config = dict(
    n_layer=11,
    d_model=384,
    n_experts=256,
    experts_per_token=4,
    d_expert=64,
    d_shared_expert=512,
    activation='relu',
    moe_layers=[1, 3, 5, 7, 9],
    router_score='softmax',
    normalize_top_k=False,
    routed_scale=8.0,
    balance_loss=0.00249,
    balance_bias=False,
    router_z_loss=0.0001,
    init_std_router=0.00739,
    lr_router=0.000321,
    n_head=6,
    n_kv_head=6,
    head_dim=64,
    vocab_size=8192,
    norm='layernorm',
    norm_place='pre',
    norm_eps=1e-05,
    positions='learned',
    qk_norm=False,
    attn_scale=0.125,
    tie_embeddings=False,
    parallel_block=False,
    init='normal',
    init_std_qkv=0.0278,
    init_std_o=0.00593,
    init_std_up=0.0278,
    init_std_down=0.00593,
    optimizer='ademamix',
    lr=0.000182,
    beta1=0.9,
    weight_decay=1.4,
    lr_head=0.00622,
    grad_clip=2.0,
    warmup_steps=540,
    schedule='wsd',
    decay_fraction=0.55,
    decay_shape='linear',
    final_lr_fraction=0.0,
    batch_tokens=[65536, 131072, 262144],
    seq_len=512,
    doc_mask=True,
    train_tokens=1066000000,
    steps=7849,
    dataset='wikipedia_en',
)
Below are experts of layer 5 (counted from 0) of a mixture-of-experts language model. Rows are named router (the router's row for the expert), up (a neuron's input weights, with its number), down (a neuron's output weights, with its number) and show model dimensions 0-95. Each number is 500 + 40 x the weight over its row's rms, rounded and kept within 0 to 999. Numbers have three digits each.
Before each expert's rows: a language model's description of what the expert responds to; "mostly gets" lists some tokens that are sent to it at least half of the time. This comes from a sample of Wikipedia text that the model never trained on.

# expert 19
What it handles: First pieces of split lowercase words after an article or preposition, such as st-ipulation, st-ake, inc-orporate, conv-iction, ass-ociated.
mostly gets: " ass", " st", " rev", " inst", " impr", " pres"
router:497491516522511462499487507480493471478505449461485485509473592474559535486476541535521468448560540464469425495521517461511458478460544503549469502469467419528496484445520496496510521493539536464520539516480502454515543475500497472559512526465521531508480480506546471465489505473481426469
up0:511515517503500491463454515503454471499513513383563500481523426509504523487475446426555547425498506466442516523497562527499459511524466498536525441438462549469504464479511560434537499465581410506488466530500439528546533506475492528458391475582453499530418541519450522468530502554541505449
down0:486471552495471452511510526457521510470501459510481551455446534476408514552523447534479580538535455507459603462433496537450500522527523578522569465458453506497478478501526549498524594543486518444485508500515551537488483477494521512518395569490505516467417496545434593471483519496440498489
up1:488522465540461446542525450498537485509563499571526578511468412520451424541531505485476557512507500515566544459471494471500529551522452525518490512501486453550548482515459472451503521505507501550560439498557526506453554589492553530541536510378485434500518442470501530531485525444487468521
down1:540456523451458554525506458448486489464465543506501499480492494551498447409510553574555487472453530522535502505489475516554450479470483465515516498459463456466441415540517488433509468493524487487460424512514550478500579527560420499575523460446457499483465528475449584572475495525467534492
up2:519441541525534575454512541546517453474444511522506511506541557515470487452492613541522494484507498495521433506502506577498467471552546517496562460501518576557522508454429514526417550515504445512474484472522546541528494591522498448552517461477543506463538540507523429559498521480478584449
down2:529521510501503562467497414560474536409513454459520496539549486512467509500510508520462515490450529483478475516489488440419470483544545515583536547481484581530452514546477438461564489475448448529474521485515487552512485482535486512425426527492483510502532551489581523552513466503559491522
up3:477455468549546535494502460461489546507484547452451508459498443511552543536465479467499448454549518472425472475448537490522433493527527473513506464532489476446475437507463523571506479443455476527495461482474469427474522467505460478438565508446489579533521530514478452522505529577531521475
down3:502548445467469520510496502428559498533523509476452534482529428499449492513472519529549520505467437544538472525487455476518494525517425469541526443583520509493517464538488410529577500405520485490528471533516568454450459560484474511509470510483554530513479508515508481552507496544524484551
up4:484463464437583511573464504475465515524479482581485473456496413476497470478496577497498531493481559446457533532513456519496504508560527518507462546471410553478548519550522515465575498544539543491580545514537496521470509476485567475518551554516489539470437496474483425414508478517483501455
down4:538498500521439465496496517486583496542428545526496459607474495518479525471502514444491528510659516525490445474496494467513512444437478493525482486500465472469466481455427496462496541442578567530474488531550516507544470474511428498450466481569475520603453402506503541530491518565451539577
up5:528458517451485477507476511519489493522503489459509574462518518484473569591534508484521501552526471468516461571537512512475412493490481548512479476508511528489557491480542501459459486511452532479519543502425502437555471513543485496490535529534476434471473512506506498521458506438485529513
down5:472502532468502441558455500473467510476542554471483545511508534518506503491547444528542536513409346528492503423470478569515586497562386522509470475560531502512490544507529498491456524497485524545551512490537466497480471541496547501445467475542496497449478449505438479478526487478501512480
up6:510486500521505507420457505501567504485469517459502464492498510541486545502550507524426424518549526572437530478487486449478505497496487484537514423507491518509496542537504504499463525503476444394487423515497486494548500448487565503551545539516578453516527569542492517514529534482484523426
down6:515433448543471576508527479494555508462447438523473501545479398474493582505575484467555521473577447440527493497455479520546466482491511461539444477498536499558442509488491485494437502506507505443498473489489454503532511532562465467517486509471488487457535568505431522456465498544516512458

# expert 0
What it handles: Verbs, periods and nouns in census-style demographics after percentages, such as were, median, households, age, living.
mostly gets: " households", " median", " average", " household", " females", " males"
router:523517468617470535537548550441483479522477471511534510481484547562486520517502543476517512456556512426425472484581532520442401493489484504559434475465444459527527460435564585516529487528518487496533485546510496472466525475495495536545435518407557597508442484532465512546534471434468515516
up0:501445511478462565580587499513493528460477438451514465523547525493421524504457525458474435540584515554519468484478564487568465432499489504483530501534505553490490608399515479497463525608481514416484487521465516527558484531478514476559462587418451562552411484573520574515516434470501466444
down0:571553514428512423469520517543505466504463465500557468484438461513494460481505543441499551541553450438524546441495593541536582476516446540526554502509528437524551501584466487419525558437547486539429478471540549414489521544505448572431508529498480504474543540516434506494480515572506509479
up1:512464517511476487542493552506553477501565476503555528482442501477525566441523528525445496497483487493461558480435474505461562520510479487528500438528513410519492574508426418448460540471488455545464485468573533520513467521466512489562459449511483517546495523601376435491460558466525494481
down1:474501457482495495468560463416502469548516455419599593491478465505538512493465567502534481522478463529504550467468492532543544509506499575524529409563493496445462471408507503515491453423529505499460513598555533636508473481455518478506445432565519497460535544456525577436520475533521463537
up2:459469477428578491502505409494572532499477565478538442565494582501488499562475494555516518542487467454501460517440432538474404508415465542505508524487538415552441457512547514482583522509491474446503551545484520496552519480464499519474510468562592487459460486516478468465552532570559525458
down2:480447501461507496480461485486548554498496493505494490524506519529500520416481462517421464541458412455437569495477524537528500520466546464497489488495544464554492604520473417376539471503490515521491500453497568500498580525452485575451519530502475561474533539461465530485499530517539540466
up3:442472555520489491546491469459517515523502451493475566506507565475428604528573546456535543491541506616434475427493455496464536505524494486425527498474486492520513459505407503546477491533525447539485482452503502453473460555522504510505454472458391521380555475520540515481473498404454482472
down3:516480443476457501453461484500474544440401532476541460498472509524495516511472523540538572422515501500470549553522416442550491555487464464453546516446549472479554489531468496503476475467515504544521507493569512540469532428485610447502530547567414481504498465509511524547501459546481540488
up4:537485514487494502499515528483504549489518438461546515455509513449443545477439550465537410528566522482393512488500518497506439476478533478458488507486486464610505470499464580464535510481481451526510427488497446451414472493549518482544466482504559529448521490482470552519508497431509477507
down4:500502482484492564458419485573535448454512481487523444478490488516572509505399493556427502513495507457583542525500423559509484522468522524562472535403487465522490480515545483556534529455524477459487384533550500520461510454536503512575577460590475494495603531540551529523473443505471471526
up5:590416467446475518462451548456529536536506430519517454522450629510512522506548543475487552500509473422493454469531436546490437490536517530468503429471493518495480454539468490458494493552559457492493506412483507491429471597504520456470423452524596545475429516457454524542482453457489458504
down5:575450537469491485451510483525530517435500518557534463482540450484425546459530552456428530553435476440501500502498426509564575552511463543422527533517578514466436479568423527488475495501487497538543529470499516483538500446464495475406489514498452447477520488461587488463417508506526514518
up6:519492489494566493492498503473511450534531525510526423472480480479483456463423487554535518523433499472497425483522543493506497510522491504486373486491511535524476518546510560512480498443509580586502501555488479486511457506505441524479511505529491510498492478466503456507475467514549476472
down6:490492512435534516470454588525527530489492480480452507521547521520535522500462431556536474467633451525535557468578492468535473459465462458527465526512458474531485533496518482517515434530473488521474475439539519485531517510438563462538442501551496557494427483439478544496514474529477552512

# expert 43
What it handles: Words in film, television and award contexts, such as Film, Television, Award, Outstanding, and the "a" in "Actor in a Musical".
mostly gets: " Film", " television", " Award", " film", " Television", " Radio"
router:569486590504501392526575565516463459516493493484513516487470563505499493515432533503549467448470541470437495487504499490555495490488586513527513488475409475568506506467541572456519503518503512513513448503539472491511537512504443516539520521464538500496537499508534517479574480439468456416
up0:533486479543472473475563571527483481492516527526457509384493459434530537555549480481410538494433611496474489551513490422489452508468465469504505550514522513459445503490518534419529554485588399496555481550518479489486493531484564517552495431512529509492504498531443584541496516522516493558
down0:481481594529492471481480529371529522549596443502444529511463565426490515490465501518498526470484471483483570556468476541521494456546505478483559451538413516558500544506579554434449496527476468533543492529480546448475471540573562473529500517536505413434529538568493538545510523560539488541
up1:531513543522466538489475564492481456541431487493536444479462504528443525470525511514480475432460522514529523551540466454492449482516452530600446567462549534569536490530576572458516459502449476480528514498492440523508498545519514402503554521469456474480457514474402547491495474484487530493
down1:482517497526479553451426540499508523517477408521455508499557609526520503580494448490511543499494549477495548525534488442529463550454494527500503453557520466520511540506513521531524500449479531543510590474473476505520408467527549492506501446511565510523552494530494459431499568552481463472
up2:501437580536548454513496434466470530477496476519496478476466517479481493416506463552502499558531499471548479434485498583537483515458521478508503534447495517512473569575509437566537495496516474436472593561535512424504571453493528492477498505440489505488545505531470480541480507458590540500
down2:421495449499507503503550496544481401492529470499455540435447573441477496468447474546524594458501557508521517484519545494506492499475517546507534460527440493551503587435507592477407467546452496559484459524501527509449614514451530513431462485513484502480530535510531480526552498528529499488
up3:619455517495466481481474478506555515600464536487533459477485487522540497511475503470568498460432471520494486577521465503511502445517533530541510467476489560514532458432535536549524503478471593547518488540414469469491594488487431519498422535490468539544474484493512432447425516402560494462
down3:488510468532478512487438536532566445465533527519504545475531529470577435542561518512462455569546466481508518500439405508448440423585457520512473489512550470504495506461538504517444511536422398422488497566463481469473479529471509476543440476527487482572486526467502510522511551496545568483
up4:555555468476479471508451509490545531456498557510555532532425515494553554484550505499546496472491466503492477517526489498508511494494525532571493459475458555469478457502484488508505486497493468536510494521430432548533571491506481491535507459548540511487555500471593525525537494522513471481
down4:533508537457431486490479427505526466526505544500470533537468505575472383489495492438429535497534523541472491414519450498514480463496454458499474523530452564447467497492500556503540515520533510452473486601475520476443480513476467501490472500489492435519531525586489546458413489505497512520
up5:497548476564505503472437520498491603455478478547472542501542485477596500533495497524506521525482464466485531473505502508510476474514572460502487513508430468514492504425510487514501510538494548530447499478489494460429483504509505480526488454510505528523503433484498539455553509458488497567
down5:511511514460411506475490509423476470496438474482499524528508475516537444500552447464441557532527422465539450550531410475454500550544516568475442519484508488418496482521576488518506494499465482547459523573435583475469425485503504525544452510510499505531423537521486527464476459510515480406
up6:492542522537571562532488467438534501548508487502420480538492525471481505487501492549434470544545450575497495404487447475550463556506550496491522492547556475475548569468476545526501517472497597576527545483459516453460468563523512491492426545476469521506526492499467523453486507429549545535
down6:531506541467505480507504556498499413531462519452445528519441563434506469529469553505537538527477457512444521432494523458516525541476507555537530531522469532633479557507541468504450538519495477481494468453518507486507524522454483489490483507469505514453550513545505497519504560513542463485

# expert 57
What it handles: First pieces of words beginning items in tables and lists, e.g. Ex-cellon, Market Val-ue, Mas-ada, Ut-iza.
mostly gets: " MPC", "frac", " Bul", " Mr"
router:543527496518492464528488527395461457506546413492533462396485535506501519463441544458530444474528593457493483484499522464504524434412591493500509472496519479473477501481529527549509518479503507493471478523498440467456509535531530482514447482424545537501452467558567480500491490513425502447
up0:552581527530524510525532514401526544520477459451473480491473533546495487526562555537524482449494512493520445515520495509484485525495465478555439489456498509499507520428532548440539522551559572518500473519475475462443595526471452530546505543511551509540482511482521498478556504447492480486
down0:477446459488459524496523539528523485456469601399547462515511474494470474453474455512473568464529503577466545453542464485498501429491475448428551547467530575491538441494486484475548491524445612469577438451513523513574484496471426609454537480531488536544467479517548470424447473580498475554
up1:550538528549521517476531525460444541519479491504510454508508581514440508526493537497570530419519487533499421523529495466510456484447493494585447467509521494532508506494532568457546584477518472524488521520488501436463519530514445494490479547476491533480528467531513496480518472453537522441
down1:518616491542469546516510526543486520469530490509500502463521487508499505482510533493529510539426543527421470516455503541550487483573548511495583481489522562464475473519538478519524509482476522439541528511570510495389594470502494541601489478449499471462526514527415502494492493513528540522
up2:544468455549511453495577511454452500560492522475451486517484487521473450547487489524527554457475463494459451528550488446478421451538515463483418450411518447560452539450562535484488510499485534541466535521509545488490525444445441485586475558422547523504462461534522482516549456517436468457
down2:550548526487534544487489511462572472498539436454543497489432566531574516498525558512533439520475477431453470478486464503546446555557485475488551482532488522501498567486516465511520463520514488485509519427435471537449444566528507448458456432490552547429443492544465508478539470491449489416
up3:537525474511508474499538572456475563523563511484550463538477564532501478485442543499546532447492549447491466525571469457551458470538487469545437412458524487563461546443523568525569496470546533461480453551483475430504536526513456455538525520471473537451521528482466441518597517453549546488
down3:487590461495459497550538477502522582530472491497433489570543533464495495481489446533443537479471538514541457533503547508543581510438446458484519519473525462543463532507501504414521444493433461518469505476496558490563429467505470603439577505472479540498468529535489484429496547545479458487
up4:517518578582497461499506482508504515540552492476520423497457548525492489507478567509536492470578564556476497489506490515456447488501518448597447525446464480561473468466555490484567504480530520490470518550526485468475559523497416519533471494477497536492465451530524505457519484497476465505
down4:459459516453475526438540470473556467509548547471537448437443502479518498466509445558515478553506563593552520508522489501477510543534438464508508536474507524482453466515531530481386458558485510565443554586492487472490484493548482474482410481478452545520482500517552506467518426514525599409
up5:512527548556566459482485511515544550533556532468465470486501537526479539419469540410522524542507472521506428477579573445521479455519521452569448465409496442548498522477498525455556528499512466540457511502478542454483546471529501514530531499422559535493498426479475521455588522419485537502
down5:460580480535491510485540485523424481456434535541573448528493437460458567508460569541491526484435446530520471540407447502601526389503473535471475553499535476572514513501491488468463492517511541455472542476504445513431506519505527627505523529527467494456498506519546468473506407486533502528
up6:547539550544548460493551557465451490511564470445502474556422521565577489498494529443489501572549517492504456489552472464510424492598524472481409460405451467537581463397518540495553514481497509534490513557495473475485575526526442494519465510470541543513523431519496461505548449457485430491
down6:487482507512487505581436506563521532525492461529531480545479482420498477477582524464483460484520484472534453436476470470447568440488515533478439564523536533531477489541511511496445556415485504552533512485470404534496512504511468577451533547486529533477506514457492570475504518531462504550